Weights of a small mixture-of-experts language model, trained from scratch on English Wikipedia.
Size: 9 layers, vocabulary 16384.
Experts: 32 experts in each of 8 layers, 128 clamped SwiGLU neurons an expert, 3 picks a token, a sigmoid router, a shared expert of 128 neurons.
Below are experts of layer 6 (counted from 0) of a mixture-of-experts language model. Rows are named router (the router's row for the expert), gate (a neuron's input weights, with its number), up (a neuron's input weights, with its number) and show model dimensions 96-143. Each number is 128 + 32 x the weight over its row's rms, rounded and kept within 0 to 255. Numbers have three digits each.
After each expert's rows: "mostly gets" lists some tokens that are sent to it at least half of the time. This comes from a sample of Wikipedia text that the model never trained on.

# expert 26
router:163146104162105097069131089093064105151133173158107101119122160070079157112101112180077095128140153087166134115174187123164135076119165103148159
gate0:134202170196087101116136073160077158105170134142101149119136165184079106132131178170161130136188108130131097166145108078070173068102133126126147
up0:089113104125094168139134119124074136134197103129110114155180165140142092144127209095087135112186096066093113129105120158111175177154118104122103
gate1:154163096130078120148130146107130116090068144092109088148141117083179178112093166173109097081112118137129169146117130120106078116137116141089159
up1:146170183165078176130145071142128107122118112109164117071145100133160148141123156150162103108138090096121100097108080103143100133117171148156144
gate2:127131140169133202089100141110079132181122134121102100146172077141091108106108079215124204160158111095159130118167128091055134153136168143146137
up2:190128137138109151138118168168101168115176152155111128145105119122189128122045098148102121130134145217095106155109140147123070150140142052155067
gate3:171120120091056097140156138138169101134163148156144199174051133052119087162153136119124144131121162111134099126138216106083104080152119149067117
up3:142117100161108169153149187105131079140206157191144209154162172129197090166162136129123187112114143099131067149086209089139175109173099148080138
mostly gets: " a", " he", " his", " an", " she", " new"

# expert 10
router:134162146173079123124124134135168085151135183148107169133110101108072151157129113121087115137190159088120115122156150150170041106095119137107145
gate5:157137148165109110108123163191144044099195120143100222124149097092141080171098131135126117149131185169183193112118182156175108137107129090096159
up5:153144069146094068121162206133134094086161140153095160123170086123162100153120155138111089114146192102171163122154163118135106146069150114103105
gate6:159120159121084139122106169152061140090112077094143135108132148080143096106153103108136091173101089166131128135092076094123173127153123072073141
up6:109131127127117177107065175125127116076091082155182122106059149075160127104123103101178094189135084082112129172092137109098160101133125111094098
gate7:089123145141196148076138094100109083113095160092094169149095142070090097069139168068151060114153122163157088124164168151134150127093105114144109
up7:170151139169162137130144049131140126133057127087116107117138078108067038090193160114093033150167145145176118128134141106101136158080087119134159
gate8:122111105151101161102189118159116137112165106133092109182120117068149104162138141163113110203097119081108182125112161140098116073138145130188135
up8:153068156161092173104191122142139089141167125116081073204196114117125122146146138155123086138076139159112152096112170092083091080142134098170086
mostly gets: " ", "–", "9"

# expert 24
router:105160148117093121116164142157142109170144128124111094158098151083153171102137106182125125141159112085155140093194186172123090016121133170085153
gate0:135142100124123168141138143101127114126120158144130069150136067121131155154124171107173087155215138132139114154156093101152109132158158120109131
up0:153175156106126114113144177188215104116075134106161098161157087144127183088153178151097148107157108215108109127195136150131120107134095135112132
gate1:109162095183129114147146108151172144174146131130179146068123173139136124125113087131097147184136159132138136093162104167153057144119119115157123
up1:120124115079129161073152186168117057111071102101079155159121191144096137135123120130144092181170155087175124140152154128131159139089093123156095
gate2:166123143151124146151101109087120122139142124111143162047097107080211125067098115181092188101123172146176178122111132105085127119110152126107118
up2:095156121138182127133148062113166110146164100108104111106093136078115124136150191152068111078196153166138172134110131078091079084087109088091181
gate3:177153144152100067158093127133051183091138092113150152173101151147120137128102159188116108154175091142153078060170123188102085156148089127191152
up3:169188115158052130150139113148103109093135097133131143140175149156106136105113084211100126137149047113139108099149165146113096123115097182158121
mostly gets: " sub", " British", " un", " con", " non", " ex"

# expert 17
router:081229156153129149146094175160159110182117165152134140144099120139123097124085123191093116156135156108116146132124157121157106085142152157116133
gate0:102098126177097092128138140138131182120067082159100154109130124101144225123171169163151193132122157064112139158122178075113122139177086163122117
up0:147141117151153134155124152122134150153098138137121168139111131129119190079173188164167212109108160117140153176094172130120134085127103150128158
gate1:114233125193155135106103154138081187169175112120104107133110162128137113125108111099119122121162153144138151136094115075114069130150131089163142
up1:127102152100150057139077085067178138185114160126105144111102102183100147123093132111125146077089126155137151157110171136118085115138124120043162
gate2:096174196112104141148104092070135146181167146123157153193117152127152115135146120111103157121132160134166118133151145072144124080149119097112134
up2:134167125139139114088134113109082121127124072118143131204083066158142115144133131128160149134144103144164123125090125069129124114176125074093106
gate3:147145178118185144139154129126106145089186157135128110132129181148160181152127137140102128167148118142157108125092160180195092082106169067176108
up3:141103201096116109159120146189102175130119133153084106156116156140121116137118117129146107103124130142079053194149151148174203148120103096129182
mostly gets: " United", " American", " World", " States", " National", " International"

# expert 25
router:095158113164106187128140192124066115125136139143178137117162179089153162114133107147168134123158145056113121121117104127128110104161123125134174
gate0:099079174100154146151156165069119147152131136146166123146068120125157067094073120075133117134153109101169172118072106120117171176153119101155049
up0:144192171077162164140139135085140126069130148177180140083098124053116075129086104092139107086165117087108140123143129148137149129161129038156045
gate1:065134094115113095148144126124175147105095143176130123137115194111114147156193181142120125143102151115155170046119082054139146087134174166091167
up1:084129106126074090138114082081172145100123149179172088139115184148168112183129151143113096107133108065141127107073065084092143130109149181072152
gate2:147138181181113121104117186163151158115123087175194138060163084110107159186153129153158137107160137103111144208092153155100142099109143101168177
up2:093072115147052151125183099154087145124121103119153167099167126118138131135095131104162096188132108080102116168122165108182145141080133118101154
gate3:136131110151130130154130164125111139087065171130049146139119094085131060092174171077156086113151167138133130103099072176094139104184096147123152
up3:127110094161151101173124170092133122093022149176062153140136096030127110143159147069169123123129109155150145139116165140095084169128087164157094
mostly gets: " album", " life", " development", " population", " death", " history"

# expert 5
router:101123113147147135125114115143084123158095126167129077140109118141141127129183139116147152130141193089123128090134152122091067116118122155064134
gate0:085087132115148137124120155104119153151101146068119105154159084153168097119159146114130162129098107149128153141140134095095125152134120153125055
up0:107143109096170127120076141139162155144089089084120051097149122164155108135121168103177058152175197166082101109099125095111136155149155118097077
gate1:142125139128129168073114185110156116087140144139105110157155083090143060150165096067177131061173093068173139117153102139137112150144118119102141
up1:103130135158185143147182157112139123097104074138134147144174100040170115109191131117200131079117157149116101103156125077139163151091123146110137
gate2:172107144124148117104096139167135072143129125171117103138105111132105144115105186143162097079174108079096114121105120094165116156118097106067085
up2:141155144063129070170073115110107090116165157094163090116098138174187121115120143089119072094151151200102149065138188139099135107160109134113142
gate3:093174111117145133145101142133081162115113126121108131133152113093069095074121124081126105135114080158136094142055114096075102111193142154218135
up3:151169102112133127159144124136122177103119102148161136108126185123112113138143134081107088120131137147114111136121118126069105119149096151117162
mostly gets: " used", " made", " played", " released", " won", " held"

# expert 28
router:151102117115099117105126125091133094095179130156126078161132091104188159102159155159096132148172111121113096127112141154080104107103111112066138
gate0:118118164127093104167162115124113182174094092172087127169180141095141159095133150140127134147126129100148110134142153112148095157136134124131143
up0:078172164124159101165151127142086183130058205171119105117139084087174155101186178162092179127207164129119073098163174166110108169167119146099104
gate1:103117131123125115123138191103120087142169145137156147101166169117135085147162190050111162109115080112122160128094143148151113154157127145138100
up1:139114148113094117130109139171115137114155072086148064076159151139150111095125106120124080165121116135187099100165140113112061129129108074128069
gate2:119130165127107089103161162112150186167142114122112103134135098097155107092104158123136128166144154103110034099164101150148112108201182238141176
up2:113182142082085110097175164110106114161135112155095090138162051207134096158108115113096149133137129074100122143120152117128074152098135177121054
gate3:152151130164089108105130168095111155111164133121153172086089139101163112097136095187114121126140172082117159166099136126101129113144095127116123
up3:187131142122123092136099134126173121125119167138187116089140143143182138145105107131147074139137191125115213130156141117071070136125126121104101
mostly gets: "š", "č", "z", "uk", "ić", "akh"

# expert 29
router:089158129089138134106137152099090071107140182135109139069126125137110171152133130160097068139143174119103166065182154173112092065122142092143159
gate0:113109093110136086140154137099120067108139112112123158190159149131121098131130150118083119116163130115076153105132154149157173084086074129143085
up0:129150091143171107131145131110144105122150098119117142115187162151113117181117167145139031117146168128086186093106208142088137118055076132133084
gate1:156195048126118156140159103135062140067112133125157109098110101127065136145147128147141164097086121126095076158116091142114111071081095082144183
up1:155128113119056145103140130192077117105130124149180115148075138125121128140167102126129097119117106093122108069166100149133145129103112125180175
gate2:110177164117124126161135143160151148117108151111088108137143178136150130130124128140086140079168133127124154088125136076139132031084140183158118
up2:093135097141109095144164163182124102192133181158123163156103168145155137131141133130062103130098129092170082128100106163151065119134164155139144
gate3:123143094084181139070170156134151109141136167116131141080109158177131116169147095094114080106113156138169067088117094119150122143161160123091075
up3:143110081119135127067137132151092083160110159112129133145061075144172121172119099131104052084099140168208085128075100126121111147124117117105169
mostly gets: " The", " the", " its", " his", "The", " a"

# expert 9
router:144176111139130142144115115153127128162137200164158158124121069141092089103148131159105112124127112115104119110150152101134148147134131112118178
gate0:153167078142130075092103146110148150125126148149162076161091139106133075095048154134148106141132094161135146081209139125114108136047112172157134
up0:153181114092149127113118144140149124148141154126175066108098138112113074051104111147141157150144161169151088103186139143134117156058149117166165
gate1:126090151123145117063099091150159107098121147152133181117137112114123141094133138095139105195123161194163119109100139122126143179102162117138057
up1:131074087103142139098112114042118113178173137195175174148065131083112147088111129124115105184059124145150102122131184130117090123156097083108109
gate2:130138120120073096117129088147151103145131153121138119141129104107174139100155156155127142154146169126134057109149131168180149090130158141127153
up2:119121142130119106122061127107111078035104137110124139134149140144135067091098126133126111151161104166154121083147136130081061175122116110129137
gate3:093135164138068120097161149206115162167111102149091126126089145065093086119142097166111185153142082111185092154118172059144123094149121123111171
up3:135120145147121164129092149124127134139120124155117141077118086090173117051109106100159190099215102174145151184106107084131124147182105150127169
mostly gets: " York", " England", "ville", "°W", " France", " Canada"

# expert 23
router:147187075214091113088166153073078112182185174154083084112135139156135166125127136181120068153143163116173109084140116149106122101127164086152104
gate0:084185140166127157131148206103114119088083143171160129151129142112107150124165131100170125136138161184151171126079090100142092157108107097094095
up0:103113156193166162131208119127103133094090149169168130104155106131074082133139116103170101132160153170118163147125151116139164133121109096112130
gate1:134101189098138163104150177109141076121111149132112103101154121175194116168130119189129138121096152099150142119103112126145134118140111135112108
up1:137154179128186180122152114156117091091115124087050143146068127113177140155155171150139107125064136072135166124090172139188121137123146129149118
gate2:143129156110112187152119104127124176201132112148121098150115102110201106113169085148115158139111085136133120114167144181081132115106124096104136
up2:150080106129121116200117145134151106154167107144090186144112127140086096096123145178056155134154116117082161118097136130162132157059115158139075
gate3:175119151079147118094161106139111106203170089129109148163127128176099120160103176148084148080137112162164053129114087109152128117101134095183092
up3:194128125111136094109163088159161101174120143124146148142117114193056114091051160158082118128100143180146116163116127100169171091098144134154158
mostly gets: " his", "==", " its", "The", " their", " the"

# expert 31
router:154111167142092092079128120080123134156096150183099056096138149116183167185161121143130115166126130099149171148194104184107119073113147166102133
gate0:149153117122089132105134135145129068152146108128135108084175122121124159119148113111119161140160089125175183129090129194136045102099100079129134
up0:154124131134152172141218080085150151101094130173139160100123098144090141152162172099079126208115071191115176154131143120129100111144105120168185
gate1:175179067115087126087167103109112125145163139169078061147143093100143111187161128157122081138116098082180070127165103105094093156116076072178090
up1:080142101088094091176170101176177157156120148115138093120133143108097122200154117140097096082140150146158145136169161127180097126220135162118143
gate2:140141167093179074057113137142099113103133149099101120110130140167186117176088115116152158107101137121119104115156147129125149122198068106165159
up2:141114153053108123122132149161110144150095186076144142123155153123175132137122117133230136201155154086068146148147092091155133159146124076126184
gate3:149147160096130066167090138090123101154136153187120118152071112168130131078154195163146163106122133132181116122177188059105077094167105176116104
up3:133134139144106149147117118085106109114161142151115146137054094136089143093100152162050135129106155145119114120137173074113102110170085140142119
mostly gets: " p", " st", " con", "-d", " cl", "-s"

# expert 20
router:078140083119164145088088174144118149151145158146206139139043145158163119118109162143152123223153144091131078136120113135152134124145126096160118
gate21:137128092122170113150076128096166174133184111130102068144097197132156112098083144128112111192138135098176143117071148109110066135133113170114144
up21:178164118152094162113062102117159144069130200088142132110094114116142104125127204155116071114105161088113097154159160128158096141150137168082173
gate22:104129139084201134159147151139102089151064134138158100158046115106143148099079179121091133107120152124110133055146173177156096163146158097109127
up22:153115170169160120125123077147136153141119189126149131086138118127052121100057146164071084129094188114068124123159130145100083130142145055107111
gate23:054061155107090138129118173188100117073216090152147122078141128130100115137133133102108162138119088185119092100124074128144164158135135089181130
up23:109085140097065107180133174114074111163157115171123127070143085097129137165096175106099125135140125147188078094075110126112153179147111086169151
gate24:097116129111129186128133180068122134140115107208077138146114139161189123161103137049152146113111110069105177136169203136149111136127195116165133
up24:115117103109113157142051145107049124144114141187156143119097138151098122138125081037136160173115042128085109116182165151138151139105169085135113
mostly gets: ".\n\n", "%", " year", " there", "\".", " ===\n"

# expert 22
router:131108105124122112088070168125033137147113132130151084142124123141150116114169105127137080144123167083118170070129164135078094150129154148060157
gate0:103090108168115188168144093096119127086122096118130147116155061156171124142112094138121153132171135160140211167125142187094092130117136171161110
up0:110111115159150114098183088098117143147065105172147187077078107115163111121102127101146146125142174130116136116160163158101144108134172153110097
gate1:132177156129124165120147095108108112124112123152122098082121112116119037086124110072170083129126148086078148084153185153097119110176180098114099
up1:162156126085140104066123086111136135121092116121106081168094147135116063176141059115150115142131157080123192053136138119128176103146161113128098
gate2:178158134144103079131100103118189110172081165145123136137193125115147127136110089117094151130107181143162111161109166113129176142132133117132154
up2:114126137168153101129118124069131118127110085139168140171168133117116076114217093123109084146094127119169122137138157155096117156090151105104194
gate3:220104165134142146123107112138142100089141124096162205096114082165133137094083122123113049089152172140103174104105081101150086093170115112116146
up3:134157141153213155099109111087103096108070121159140174048101166170112134125144093159118125102146139090071217165183127150078111129081144067135150
mostly gets: " have", " has", " made", " both", " not", " used"